Below are experts of layer 8 (counted from 0) of a mixture-of-experts language model. Rows are named down (a neuron's output weights, with its number) and show model dimensions 256-319. Each number is 50 + 12 x the weight over its row's rms, rounded and kept within 0 to 99.
Before each expert's rows: "raises" lists some tokens whose logits its average output raises strongly, later layers aside. This comes from a sample of Wikipedia text that the model never trained on.

# expert 3
raises: "\n", " the", "B", "L"
down0:52 68 47 53 47 42 49 69 41 56 46 71 67 33 42 71 56 59 29 31 60 61 50 52 46 45 54 43 47 71 51 24 92 55 44 41 55 73 53 49 53 52 53 50 62 38 58 55 64 53 25 46 57 48 12 52 13 46 36 67 54 52 38 73
down1:63 45 46 35 34 63 45 57 56 60 44 37 53 54 55 50 28 41 53 55 66 51 46 58 63 62 26 58 41 46 45 49 61 57 39 32 56 47 39 37 47 66 42 57 53 58 66 90 63 50 35 49 32 47 53 45 43 65 70 41 45 29 48 25
down2:53 61 44 52 50 56 68 42 60 44 38 50 47 46 53 27 69 57 54 47 22 55 50 43 55 85 45 31 36 49 54 55 60 53 86 48 65 47 36 46 42 58 64 22 42 46 44 75 41 62 54 43 46 49 71 62 67 33 48 63 59 43 37 48
down3:43 55 53 52 60 26 32 48 34 40 32 52 60 52 62 60 52 57 60 44 64 34 43 60 65 50 65 46 28 59 36 25 46 59 48 63 49 59 63 39 50 40 38 44 57 72 49 29 60 48 48 64 51 47 47 49 41 53 50 38 44 69 60 47
down4:45 64 41 47 33 58 34 29 53 30 44 61 38 48 58 49 35 44 49 45 50 63 51 31 49 56 55 42 58 49 53 59 55 58 37 38 58 58 33 58 51 56 66 38 59 40 50 29 51 62 55 46 70 51 51 60 55 32 41 44 53 60 51 45
down5:46 49 51 40 59 52 32 37 42 47 61 54 58 50 64 69 60 54 61 58 53 66 66 52 40 38 58 47 56 49 65 32 57 58 47 57 62 40 40 69 58 51 74 43 65 49 40 47 45 46 46 47 46 50 56 59 60 57 65 59 64 30 58 54

# expert 10
raises: "ers", "b", "eb", "er", "ol", " the"
down0:42 38 39 47 64 45 42 65 36 45 63 52 65 38 55 30 54 69 61 51 62 41 34 43 80 56 29 39 50 38 44 40 59 65 42 71 43 43 32 63 29 40 73 51 43 42 53 68 58 54 56 54 45 52 49 71 51 45 44 62 50 37 49 57
down1:35 65 64 42 43 34 54 37 36 47 46 48 41 48 71 46 57 39 41 65 24 39 65 68 44 38 31 47 41 41 71 73 43 55 61 58 57 48 56 65 47 66 71 49 48 29 68 68 58 68 73 53 62 55 64 62 45 54 53 49 54 74 47 57
down2:46 45 44 55 48 45 55 52 41 49 80 42 53 62 40 40 50 50 61 42 42 51 67 67 53 49 29 49 51 43 53 57 43 19 59 61 52 32 68 40 66 39 45 60 44 26 59 48 51 55 46 48 41 68 24 40 75 32 57 45 49 28 63 50
down3:47 44 45 46 54 41 57 55 51 64 41 65 53 56 21 51 47 44 29 49 44 52 52 55 50 45 35 54 33 57 48 33 59 58 52 43 40 51 45 65 41 52 46 46 27 57 34 49 32 46 45 54 59 50 55 60 33 53 30 24 36 51 28 23
down4:38 46 58 51 38 48 59 50 68 25 48 33 39 55 47 39 56 54 36 49 58 51 49 68 37 54 44 56 65 52 62 74 40 60 70 30 34 67 52 39 66 38 50 71 57 51 30 39 65 46 43 66 33 35 59 49 58 55 69 73 50 45 54 42
down5:76 66 47 53 55 34 17 62 53 66 49 53 74 67 47 64 41 48 53 52 68 47 38 41 43 53 55 66 43 78 48 53 46 48 51 44 36 46 45 48 60 57 47 50 74 52 56 63 36 43 35 59 50 46 35 42 71 64 51 49 52 61 50 74

# expert 14
raises: "\n", "\n\n", "\n ", "==", "===", ";"
down0:27 44 57 24 58 47 57 62 60 54 57 54 58 61 67 34 55 60 42 54 54 63 36 43 46 40 65 41 37 53 55 44 51 49 53 58 52 51 56 56 41 78 31 36 70 71 55 55 45 53 63 60 57 54 65 43 58 68 53 56 80 42 62 50
down1:60 71 50 36 59 57 50 70 21 58 54 29 28 41 44 72 70 55 34 44 43 37 57 71 54 45 41 20 44 39 36 50 44 54 54 47 76 53 33 43 57 43 54 66 41 64 25 50 74 25 39 60 56 36 44 51 74 58 39 62 61 44 70 74
down2:63 51 58 61 61 40 36 45 27 58 39 23 49 55 49 61 47 42 49 63 39 39 62 53 45 55 53 37 52 42 74 65 48 58 32 62 31 68 49 42 65 63 44 56 26 48 54 50 57 35 52 55 50 46 40 51 49 68 75 47 65 45 46 47
down3:50 52 49 27 61 51 41 56 25 55 62 55 75 50 38 53 63 57 36 28 55 28 66 58 46 64 58 47 39 59 29 56 43 53 68 42 41 41 72 41 52 57 63 43 62 45 41 50 42 31 69 44 61 44 22 53 63 47 58 56 65 44 65 36
down4:58 46 56 49 60 56 42 51 60 36 38 38 34 47 51 46 69 32 39 52 40 39 62 46 52 53 67 32 65 50 54 37 74 48 22 57 55 57 49 59 64 77 57 50 43 57 42 49 46 60 41 41 49 65 28 55 42 44 63 49 54 58 45 60
down5:57 30 50 50 45 53 48 53 45 47 27 65 50 61 45 40 67 37 31 53 64 62 64 59 30 52 45 62 43 51 62 39 64 51 37 52 52 58 35 43 58 50 53 50 58 53 40 36 58 71 60 51 49 42 69 57 38 55 51 47 59 50 55 74

# expert 6
raises: " and", ":", ".", ",", " |", " ("
down0:44 38 49 62 45 33 62 56 39 27 37 52 58 67 52 46 43 53 40 46 38 43 34 42 47 62 81 59 61 44 24 52 43 49 43 59 58 40 44 66 44 29 43 38 49 30 55 48 50 37 70 61 61 64 27 24 50 54 46 46 48 64 62 73
down1:61 51 77 45 48 53 70 58 37 73 57 64 70 57 58 46 60 38 47 62 73 23 40 57 62 33 61 54 25 54 37 50 46 54 67 63 47 49 49 57 28 59 51 70 46 79 55 45 42 45 47 58 51 63 55 54 63 39 49 30 53 61 36 39
down2:55 76 49 65 54 43 47 44 28 41 19 54 47 41 47 28 49 59 40 32 29 59 60 34 52 52 43 52 47 47 51 36 33 63 55 53 46 48 50 44 43 45 44 59 36 50 49 53 73 66 63 50 54 60 53 49 58 68 51 57 39 33 43 47
down3:54 69 47 57 73 44 35 51 43 61 47 43 56 64 45 36 60 40 73 62 52 58 35 44 55 60 60 44 39 59 48 48 65 62 52 53 61 74 38 59 35 81 44 19 52 44 52 35 46 53 61 57 30 37 57 45 49 41 63 62 66 53 49 38
down4:47 53 46 60 33 77 50 60 54 41 49 72 38 75 58 51 37 72 69 58 51 45 41 38 48 60 46 44 74 54 27 48 39 71 44 36 58 33 55 48 28 66 45 37 31 72 58 63 41 46 62 53 32 65 44 40 32 63 56 64 47 45 44 58
down5:48 47 54 42 26 48 60 45 57 73 37 59 66 52 54 42 68 60 52 45 36 58 47 65 68 44 27 48 68 57 46 54 52 72 53 45 46 36 58 56 57 47 34 33 48 54 38 69 54 66 61 35 62 44 47 74 39 31 34 38 60 45 62 71

# expert 22
raises: " the", " a", " in", " one", " as"
down0:64 55 37 38 32 42 48 42 53 55 35 70 62 56 46 53 38 46 48 52 50 60 62 59 35 23 53 52 42 54 53 61 29 28 50 50 44 50 51 57 50 43 58 57 34 41 49 60 59 52 63 38 53 33 54 44 45 60 31 73 29 62 65 28
down1:36 62 56 43 60 34 51 40 48 37 65 58 58 54 56 68 52 60 29 45 35 49 49 45 38 40 56 54 43 58 44 43 73 57 59 69 45 62 40 45 65 54 60 51 73 61 51 58 74 38 51 68 35 77 45 49 76 59 52 55 48 25 39 55
down2:34 34 24 41 78 57 55 75 68 44 46 55 24 49 50 65 61 55 39 66 56 30 32 34 42 49 69 51 54 46 46 49 59 27 36 49 50 43 62 65 66 58 38 39 57 61 42 44 66 45 59 46 57 45 40 48 41 83 64 49 60 44 58 78
down3:41 42 61 63 63 43 37 61 46 65 67 49 42 40 63 56 50 34 56 37 54 57 48 36 51 56 53 52 54 74 45 46 61 52 62 50 20 48 51 56 26 48 53 48 61 64 59 53 49 52 48 48 57 56 58 47 65 52 35 52 59 50 39 47
down4:54 51 48 35 82 52 64 39 40 55 56 47 64 39 83 42 48 63 44 43 35 51 58 49 62 42 33 37 55 40 56 21 59 53 69 23 52 37 61 59 36 49 48 67 29 45 40 36 22 69 72 20 24 48 40 50 38 30 57 52 60 38 57 38
down5:63 53 61 64 55 54 55 45 52 35 58 56 27 81 68 49 42 65 70 56 39 51 61 50 50 68 33 66 40 46 48 40 45 54 70 58 59 49 39 46 51 76 41 32 48 50 39 27 44 78 50 51 60 57 55 40 64 64 54 53 66 70 34 52

# expert 2
raises: " and", " in", ":", " the", ",", " B"
down0:46 50 31 43 53 67 58 57 39 54 54 37 50 51 42 65 55 50 52 58 36 52 58 40 52 65 49 53 56 35 39 28 50 32 36 48 46 55 43 33 56 43 46 46 52 37 56 28 61 52 48 46 37 51 52 74 46 47 52 58 44 57 54 24
down1:55 61 40 40 47 57 49 48 39 56 58 66 52 55 52 54 41 28 30 53 32 39 50 30 59 18 52 38 51 47 44 37 58 67 60 60 53 45 62 69 34 50 36 60 52 53 62 56 40 51 41 50 50 40 50 53 21 44 80 56 82 60 48 59
down2:68 62 30 66 48 59 36 60 36 48 54 61 72 35 42 59 58 58 52 77 46 27 71 51 51 38 62 39 50 55 33 53 57 49 57 38 48 22 51 63 30 59 71 39 54 41 46 53 71 35 47 56 65 47 58 42 37 49 46 60 62 53 44 47
down3:47 65 59 46 54 57 48 31 63 51 55 35 43 54 40 53 58 47 35 41 29 55 41 44 30 34 32 38 49 56 39 66 52 30 39 31 31 54 51 63 53 51 42 46 82 55 54 17 45 56 41 33 36 62 26 45 32 41 25 60 64 48 44 64
down4:63 50 43 30 64 36 45 42 58 53 41 51 41 66 49 45 56 48 53 40 44 73 36 44 65 29 51 81 42 26 42 50 61 54 50 63 69 42 44 68 57 61 39 49 48 34 65 61 45 62 51 44 37 53 41 47 42 73 41 65 59 51 53 16
down5:44 45 66 49 67 55 52 75 54 56 28 41 45 33 32 39 58 34 41 60 52 34 42 42 33 52 44 49 47 60 62 42 63 43 46 48 49 36 50 70 74 32 43 46 41 53 49 49 63 48 49 18 68 33 35 52 20 67 30 33 55 65 23 28

# expert 15
raises: "il", "im", "in", "it", "ol", "ib"
down0:44 35 39 48 64 61 50 65 53 53 41 47 35 53 45 67 58 31 44 46 80 58 52 52 52 49 49 41 55 54 48 49 76 38 65 73 76 48 26 48 35 49 30 47 45 49 27 53 70 57 20 48 41 76 47 53 54 67 57 74 37 72 54 56
down1:37 54 41 56 36 61 58 47 37 55 57 49 59 45 47 55 55 47 43 58 32 74 54 88 27 42 50 37 35 47 55 51 42 50 46 35 42 48 49 47 47 43 37 50 68 30 61 42 52 60 55 32 74 48 57 52 65 53 40 56 46 34 69 67
down2:42 62 32 49 45 63 48 58 41 64 33 49 44 51 56 24 45 50 50 61 51 64 54 46 33 52 45 55 59 54 69 65 40 63 53 44 46 63 63 66 38 46 62 71 69 64 59 47 50 72 63 58 51 54 50 53 62 37 49 53 63 49 43 36
down3:19 41 58 43 43 72 49 55 50 58 54 53 59 69 52 36 64 54 56 41 60 55 58 50 43 61 36 50 70 70 32 60 49 73 51 28 63 37 61 50 53 37 74 63 64 35 44 71 61 41 58 60 43 58 47 61 50 58 65 54 30 65 52 58
down4:36 30 48 47 54 57 35 62 46 61 46 61 53 74 49 32 59 52 46 31 67 46 44 38 47 62 24 45 62 42 42 66 35 44 48 50 53 36 30 50 46 72 58 53 39 53 58 55 62 45 35 50 41 37 48 44 58 57 60 53 52 48 52 35
down5:48 39 46 40 62 47 48 59 49 28 67 48 32 45 54 67 39 52 36 42 26 51 39 45 58 62 60 50 55 50 57 89 40 47 62 62 42 49 57 41 64 56 37 54 47 40 62 65 47 65 74 72 62 38 55 61 50 38 69 62 49 28 62 58

# expert 16
raises: "s", " and", " in", "s,", " to", "as"
down0:51 72 65 55 34 51 33 49 49 62 46 53 50 76 32 46 59 50 59 48 38 36 39 59 65 40 38 56 60 49 37 64 33 52 46 56 42 47 60 63 50 33 59 65 55 49 45 35 42 53 82 47 58 71 51 58 39 33 69 58 58 32 45 50
down1:41 72 60 37 39 55 53 53 40 69 35 36 35 38 48 40 55 50 32 57 46 57 54 64 65 68 50 47 58 36 49 65 52 32 33 45 51 35 38 66 66 62 43 51 37 49 74 32 60 61 47 54 54 63 25 55 30 47 24 64 67 63 57 44
down2:46 44 37 54 43 41 60 52 47 47 41 45 56 46 65 31 60 53 35 48 49 52 57 56 41 65 40 55 55 68 64 68 59 65 47 50 58 53 43 61 56 53 65 44 49 46 57 59 57 30 41 62 25 67 36 43 50 40 30 48 63 34 63 66
down3:44 54 53 55 57 57 39 41 54 65 36 60 35 47 45 49 54 64 53 71 36 47 48 58 55 51 53 57 50 36 49 46 76 45 56 42 58 41 64 47 50 43 31 65 61 57 59 60 62 42 65 51 44 56 45 56 59 69 56 52 45 63 58 52
down4:63 53 66 33 52 59 64 45 45 55 42 58 35 62 45 38 67 48 37 58 68 57 54 43 42 48 45 36 41 40 39 54 56 54 38 51 46 54 66 56 45 47 68 46 67 76 42 59 65 47 62 55 57 36 28 48 56 35 58 69 43 49 51 42
down5:47 52 66 51 31 54 53 53 40 47 36 63 54 65 57 51 50 16 58 64 50 47 60 42 27 56 49 46 42 48 49 42 58 68 30 46 51 41 55 70 39 72 53 57 38 54 44 47 59 67 50 58 40 75 72 22 65 54 51 40 50 52 41 61

# expert 21
raises: "u", "el", "a", "i", "am", "as"
down0:54 50 54 34 16 36 63 64 55 59 61 60 56 46 50 54 34 56 42 57 45 45 43 45 61 37 61 55 42 62 40 65 78 64 57 46 43 52 55 57 64 65 51 71 62 31 70 41 62 61 63 62 63 41 55 50 79 40 46 41 47 69 62 48
down1:43 40 66 40 41 48 63 56 62 51 60 58 43 35 33 58 48 70 42 36 58 49 57 49 52 47 39 42 50 19 35 60 52 52 53 40 54 52 52 41 73 52 43 43 35 32 53 42 55 49 54 45 62 68 41 50 40 74 38 45 60 65 50 44
down2:61 76 56 64 63 37 48 50 35 46 58 41 54 34 34 38 64 35 64 55 37 61 48 40 48 50 45 61 40 23 45 65 62 62 52 42 54 47 44 54 64 43 54 47 51 43 37 51 42 72 56 42 75 63 40 34 43 46 72 53 47 35 55 57
down3:56 36 49 64 47 47 40 55 62 23 51 83 44 25 46 48 44 61 37 47 58 45 50 47 47 69 55 44 51 73 54 57 62 76 58 67 35 46 66 72 55 61 59 56 40 52 71 40 41 56 45 63 34 53 63 51 53 41 46 58 51 68 52 52
down4:50 34 43 48 54 35 76 50 55 47 35 56 48 46 62 59 45 49 44 46 48 45 59 54 58 62 63 63 54 60 50 59 48 47 55 57 63 26 33 49 50 54 45 22 61 40 63 51 58 58 70 65 56 29 32 45 46 30 28 62 38 30 58 45
down5:29 56 50 40 37 57 46 56 38 49 43 57 40 37 54 47 65 50 56 59 44 49 68 37 54 37 33 76 42 53 53 52 61 50 44 31 45 38 49 45 40 68 61 61 45 51 59 37 59 50 52 73 52 58 64 43 27 68 43 43 60 37 55 50

# expert 0
raises: ".5", "4", ".0", "8", ".4", ".9"
down0:27 58 19 59 35 58 50 70 58 52 30 65 50 51 61 54 44 43 36 75 56 46 43 48 60 45 41 41 38 55 42 29 61 63 73 35 46 45 45 40 53 37 60 65 39 54 63 42 52 46 67 35 31 28 48 61 45 69 43 37 64 63 51 80
down1:38 54 52 41 70 50 71 15 57 49 49 44 56 52 45 50 62 66 59 38 67 48 52 54 39 41 60 42 32 64 60 56 42 45 57 52 24 64 60 38 49 44 54 45 49 74 45 49 63 64 43 57 50 10 47 50 37 30 41 50 63 57 50 44
down2:67 48 34 52 46 52 50 55 76 44 67 39 56 58 56 53 53 58 42 57 52 52 35 62 48 42 58 35 49 31 48 65 46 41 48 43 70 43 30 40 66 29 33 34 59 26 81 59 49 57 43 39 21 55 40 55 66 60 44 59 40 59 46 53
down3:52 56 25 57 65 64 52 32 60 36 65 56 44 64 42 58 35 57 60 38 50 58 61 44 32 51 55 70 52 68 48 59 49 25 43 37 43 46 49 44 29 26 53 63 60 52 50 42 45 54 46 57 66 47 29 52 35 22 21 60 39 51 54 31
down4:51 58 31 38 51 36 57 52 40 48 42 50 18 37 63 49 46 39 58 43 40 53 49 48 51 32 57 48 49 47 56 21 68 42 39 29 46 42 57 35 41 38 54 57 51 57 36 38 48 72 46 47 36 51 30 57 46 40 33 50 30 42 43 49
down5:42 53 42 40 66 43 36 27 38 51 48 42 52 67 49 51 60 34 51 64 47 29 77 50 54 55 66 41 47 57 42 36 49 44 45 50 40 70 63 30 41 57 47 54 63 53 55 58 45 60 41 45 34 61 45 63 73 51 39 46 46 41 30 59

# expert 8
raises: " the", " a", " an", " her", " his"
down0:42 36 42 45 51 52 50 49 64 56 50 48 71 31 57 57 64 46 35 48 60 58 43 48 51 43 81 41 42 48 66 65 70 35 55 60 44 54 64 37 60 46 49 36 52 61 29 51 39 39 34 14 66 55 46 61 44 74 60 56 48 45 49 57
down1:66 51 52 48 67 55 61 52 31 69 42 58 42 67 55 46 45 50 54 35 48 47 53 66 48 48 61 67 48 42 52 65 42 39 63 42 50 55 62 33 73 65 48 49 35 66 41 50 41 53 57 48 56 39 62 57 37 44 34 57 51 39 92 61
down2:52 51 62 31 36 57 49 57 57 47 63 49 29 61 59 61 55 51 53 47 46 24 48 46 53 41 31 47 40 54 30 49 70 58 67 73 45 60 56 36 64 62 49 77 37 56 52 39 67 51 43 42 48 46 44 59 45 28 73 67 52 30 65 54
down3:53 56 51 42 48 51 49 45 38 56 38 47 63 43 53 45 60 45 47 52 52 80 58 38 45 59 87 66 54 47 60 44 52 41 57 45 33 60 48 59 57 67 62 52 54 66 53 55 53 34 55 53 47 64 74 41 51 65 72 60 71 55 39 52
down4:42 27 52 51 32 61 34 74 52 37 47 64 65 63 50 54 54 61 46 62 67 53 58 46 65 54 57 70 58 44 59 54 58 50 30 25 60 59 78 64 18 52 43 47 42 52 49 55 55 52 26 63 48 64 39 44 61 53 55 57 52 52 47 62
down5:73 67 47 67 47 78 44 54 56 28 46 33 32 51 48 49 26 65 42 56 49 58 50 55 45 37 33 62 51 64 62 25 36 37 56 65 57 56 66 55 45 36 48 65 66 26 54 69 39 37 57 45 42 32 55 48 38 53 69 53 45 58 72 75

# expert 17
raises: " in", " and", ",", " of", " (", " as"
down0:61 56 69 53 77 48 48 71 53 53 62 44 33 54 34 49 57 50 53 62 70 41 46 50 51 49 52 55 48 23 65 43 71 62 52 50 40 81 64 69 55 35 43 51 44 58 44 52 58 31 32 59 37 40 61 46 49 44 59 55 65 49 34 34
down1:57 70 48 59 62 74 58 55 66 38 51 37 69 49 44 50 53 27 77 48 21 36 60 44 54 33 56 62 43 40 72 39 33 70 24 54 48 33 50 47 52 65 62 71 45 42 60 56 20 47 43 56 43 51 50 63 24 31 24 50 48 44 72 56
down2:35 44 60 54 37 56 68 51 74 54 51 52 30 74 59 55 79 46 65 46 59 56 67 45 54 62 61 72 48 40 54 47 78 64 54 64 56 47 54 44 24 79 46 24 55 61 49 63 53 42 42 48 49 74 63 65 99 46 40 56 72 57 58 33
down3:37 60 47 54 57 45 40 44 43 38 82 51 56 73 66 55 64 33 59 53 41 52 51 32 57 39 45 65 46 47 58 33 63 32 49 54 41 52 59 50 57 77 39 64 44 49 61 45 46 62 59 45 42 78 50 39 49 38 38 41 38 43 34 59
down4:55 60 36 54 44 56 47 52 43 75 56 36 42 52 35 50 39 47 50 63 66 44 44 39 56 39 19 49 59 51 40 81 34 78 24 46 57 49 38 68 67 26 36 50 55 38 49 44 36 49 37 28 67 56 33 48 38 50 45 52 42 47 54 72
down5:40 40 58 64 71 45 44 52 47 52 65 51 52 52 57 39 56 56 32 67 25 55 40 47 50 21 51 53 45 38 55 61 44 47 70 58 29 61 67 54 26 32 67 41 51 72 59 49 53 45 34 55 31 45 66 39 66 50 52 60 60 37 52 49

# expert 19
raises: "\n", "ab", "al", "of", "to", "and"
down0:42 43 43 59 47 58 47 45 29 61 34 49 53 55 60 29 45 55 53 54 57 40 77 61 47 69 72 67 53 57 71 71 40 47 68 42 49 58 55 44 52 38 47 48 31 62 33 57 74 43 62 57 53 42 41 53 35 33 51 67 22 36 39 39
down1:44 38 66 44 48 37 50 27 44 54 59 32 37 49 70 51 50 49 37 25 46 49 79 75 52 69 35 63 74 66 53 62 43 44 37 53 58 49 65 61 52 47 41 43 52 63 58 47 34 46 36 43 39 49 59 65 34 60 62 38 61 44 57 37
down2:63 61 67 43 52 43 44 41 77 41 52 78 52 48 62 45 42 62 50 55 59 40 50 68 56 34 32 39 57 84 54 31 36 45 58 55 48 54 51 68 43 49 35 33 44 28 55 59 58 70 55 74 41 53 51 34 71 49 44 36 44 51 64 69
down3:49 43 35 64 58 43 47 67 61 69 55 54 65 66 43 66 50 50 51 49 38 53 51 56 37 62 37 38 57 57 33 52 63 48 44 60 50 41 33 47 52 42 58 36 47 35 40 47 66 47 42 56 65 59 12 42 42 53 66 54 66 43 51 66
down4:62 51 35 54 48 70 43 51 51 50 32 51 62 48 68 59 36 65 76 60 33 75 42 50 49 43 54 44 46 46 36 31 59 50 41 64 63 56 56 43 53 38 71 45 33 33 51 76 75 40 63 47 31 41 60 57 54 67 46 44 66 50 66 46
down5:59 34 75 32 62 55 33 39 53 54 56 59 65 37 55 43 32 60 53 35 76 68 56 55 29 39 49 44 58 61 42 73 52 63 58 48 39 64 43 56 71 75 54 56 58 40 32 40 49 77 63 43 56 50 52 69 32 44 76 51 32 50 54 56

# expert 23
raises: "\n", " In", " The", " After", " On", " This"
down0:37 53 60 40 48 64 62 32 46 44 58 43 52 57 46 67 61 42 59 36 40 49 30 29 50 46 16 37 46 71 70 46 55 64 34 57 58 53 66 52 59 42 52 58 39 39 33 66 40 27 32 59 25 42 57 44 60 46 33 60 41 49 58 65
down1:52 47 45 68 49 58 62 49 26 48 59 41 57 44 46 50 50 42 51 43 36 47 57 46 35 52 44 56 62 46 51 43 43 66 28 61 51 47 64 57 63 54 49 55 67 30 28 66 51 62 62 42 63 20 31 46 57 45 41 56 45 33 42 45
down2:45 44 63 54 49 42 46 48 48 29 60 62 16 29 44 35 36 53 32 31 66 41 51 35 56 44 53 47 61 41 38 55 54 47 58 44 16 52 48 37 34 44 59 58 60 78 56 49 47 81 54 61 75 64 36 58 51 44 47 28 60 52 57 72
down3:53 84 33 46 45 58 58 50 71 52 49 38 43 61 50 34 36 39 40 36 58 38 40 45 61 45 49 72 64 48 32 68 45 41 57 46 58 52 68 54 38 31 55 43 57 50 28 50 53 58 50 67 60 43 44 60 41 21 53 46 61 62 31 52
down4:46 55 38 43 41 37 68 57 57 67 52 47 37 69 47 53 44 42 56 38 41 49 49 49 48 46 38 66 44 56 39 46 43 46 66 39 44 63 47 61 69 61 42 63 56 69 36 57 48 44 58 55 46 37 34 56 45 49 47 62 40 35 43 49
down5:70 53 55 48 50 34 46 56 64 28 45 45 44 45 51 23 46 57 41 53 65 46 51 58 76 36 71 56 59 46 61 40 57 39 44 40 55 39 27 51 47 68 33 35 47 57 60 32 48 43 71 77 33 47 68 56 59 54 64 49 51 56 33 20